python train.py --d_shared_expert=0 --normalize_top_k=false --init_std_router=0.0303 --parallel_block=false --lr_head=0.00567
Below are experts of layer 6 (counted from 0) of a mixture-of-experts language model. Rows are named router (the router's row for the expert) and show model dimensions 0-255. Each number is 500 + 40 x the weight over its row's rms, rounded and kept within 0 to 999. Numbers have three digits each.
After each expert's rows: a language model's description of what the expert responds to; "comes after" lists some tokens at least twice as common just before its tokens as in all text. This comes from a sample of Wikipedia text that the model never trained on. Tokens count by the router's weight.

# expert 8
router:483548450519472488463519497535498475494443501485478579542457532516443512566509547609443473477539495577520560463540553539541493457527473490413487550462515549523492530518481533514501480483462492442481487490541452455559463484496573477501527529574509497523530424501456480524583553413528473429472545461561496471495501504545532468424501542481488529475472453535410522570495538475433535502537477531457510548563511542529494507486477540491493565460500486458452553497482521526548459555516470535548551549579472541458423505505487499472480451465505477495428527509479487526347534529471519493442441489500500506513522507500503523525511473518569457504533518437545482538439547503474490482427471525517449498526569533495508452523529453535572451543541438441461615478488496516532508469419541
Table cell separators. Pipe separators between cells in statistics, election and roster tables, plus semicolons, colons, slashes and arrows in lists.
comes after: "  ", ")", " 0", "%", " 1", "0"

# expert 15
router:539575437513518507544461523518528586519523513452508440489509501524476527487515447523482539489505564497476513533445430437515537465497459463439464580527411521452443470513540576469526518528437533502501503414546510478540480506578477530455453502439535480492452606509456564463518493488541505426460420514459498438453540451555477559508519494510561525553536460529485483477510575526498561511534444510517516541521502479445607452502502555518458501441476511543491536473433512475475522564471503523511430482474556476502473530468543625468480530538523465501485431577493532519513535489476498498486461495496475457596461493582525523491462471543503445507546523470509505465494487599466544500550446528519525451460480520473582458456504441519547505517526502464515537465423535520565462499488536
Counted people and pronouns. Plural nouns for counted people or units, pronouns and score signs in census and sports tables, e.g. children, they, players, days.
comes after: ".", " |", ",", " he", " and", " who"

# expert 11
router:485427492525499556507552508459451477530529463557502556496463461475462584437539543518529516546577556548497425523459504468471506470460494500546521489475493508551499445475527512466516498483514515470469549562547490558443462536562421459518505485416496508530466538580524497498523594480403508605454484508556553535540486502485424534555505443485467502539484442549506517469428489479484507531508502474494593453427472505470502507496494469499544481523431520456499543509511462451468542501514504468558498488527497523490551521456462515465512513515387525500512563459556472489469536546491478603433498551488519501578516493504536471489486445488493466516517434468500477440531519472479428534439436576538496488498503507550506464525432482396475532438503543497453433517570521474437442533565538
Conjunctions and prepositions. Connecting words such as and, of, for, with, by, after, but, usually after a verb, noun or comma.
comes after: ",", "s", "ed", "d", "ing", " part"

# expert 12
router:540483462471445536496491479562531524616492503494541534477483512579493436454545526499448506555551565576525571482557477523487536527467548479496513532513463515438555493404497521466503551556494512521492544460459449493576524466554477508452580477473488453534475441475533503499544514534531467487545534512446483502540570481505449541501559566534538456502489462512501506572415578521469515472469501512444460506444503537428495564529481516453514467460541495485507483485478528430509487486572494519507534467486497529504510468581498466436513548498518496527450435509474508514509514462479538447575477454442464556461490510499480569491433560488450520453555543463529526549435469434457586448474566489528530483489520513514521438539562500496510464489544403582472543445423482462514556431542465
Row starts and months. Pipes and dashes opening a new table row or list item after a line break, and month names in dates.
comes after: "\n", "|", "-", "\n\n", "  ", " on"

# expert 6
router:503547483519508528452466483439530544576515528467496459522467488489491531445483549431461444486476512438480432426517490470537595546483468473475461550497472576447604515502483471475492467516539495454483451526513474541496529471565489557446517446497486522467489425475504426476473587493542544513537552545482485501509492479518554495496557569428548465511488459429498470497555556535523471459504469477539449506602487477523495505458475563544467553560595441512604495503583498495547563475566517519484442485478493484484529504547458524555421497487546571493492442491530504527559491486543489456486605514500523480498519478539475463436497480491519504475566503455570538461459515448494502476531481567532486522483548558560494519503517479525495460499493580538526468516482443409512518491610478
Line breaks after headings. Line breaks, especially double ones right after article or section titles ending in =, plus list line ends, opening brackets, and Mc.
comes after: ".", "=", " |", ")", "|", " ="

# expert 1
router:560454499537533458521550487485542514500505469430482521457474521414500502520528540471480520505488465491441485480568498474475427503440480443469509476443477547503573458427476470495449569572460429528564540503469570531520529454522455487484549515487574484503491505513456459556521539458588532493531499524520487496517531480545509550500547552517481426593480512511548481478561535503505500441583487561531499478514472433472497448472464515461521551471568438573557522496472502536425571535507524490563448502499448521512574434522454518534561549508591433463550443462462511483512517429491521536493409481461500452446443490476515552470548431455531522555572489450550519535534474496557514462506499567489499539551487525494500483491571495412460477504534493425501530454473454513451511458472485
Opening quotes, brackets, initials. Opening quotation marks, brackets and first letters or pieces right after an opening parenthesis or table bar, e.g. "Princely", [Wikipedia, (appointed.
comes after: " (", " |", "\n\n", " \"", ",", ":"

# expert 9
router:493462528500428504534533499440522463540535446428535549499470544563521457520526445505525529477493506508426491505498539495435485554461513482511529427541566431491447540488573503460525494471459538540564441526529535464485486527496441505435599524444530533548487567481447459536460458498558521478486481537452504559511466439548471539491521549531551583549538510439512458540486502462512490452490489538495493448413486524512537537462578418511534535456524481598456495504559521474448498484465536499476579535466490526455513445474426386482542509451550470481538532425399532484537414484449486440523484485464494435472515450462553503471488476523526527496514558505476536496511428483487505422536551528442488486587441468550455490488490460516520535467545542535494512464511491555482515491480505
Nouns after "the". Heads of noun phrases right after the, his or in, often before of, e.g. the end, the same, the latter, the outbreak.
comes after: " the", " The", "The", " in", " his", " a"

# expert 4
router:443475537547478579512496452432490513457502514584520526438531491565426483500455490474504463485496529488519508490475513515490483502449482511481448520543404502527463500464506458509502440618456467417513418487494491579501557465511478518499519544591599471464444583480422470554499500494433476501448527539488459544428491558502548453498511487547492512510568503517491454501516491497474440454455445513509503487500575502506439553498521531547427404569563606545545469483437552510531462480524477539462458497430492455524523592503521516450488436553554446481501483533526544533502476506495516496563491474526483545514512503548499501492466564448478556534501538556522452515487520484501466570483527482457460437537547525473474466446535491557564509504506470495542442481461486544470457475576478
Word-initial pieces, compounds. Opening pieces of descriptive words, mostly in architecture, botany and ship descriptions, such as co in coarse and cowling, re, long tons, brick.
comes after: "-", " a", " (", " and", "/", ":"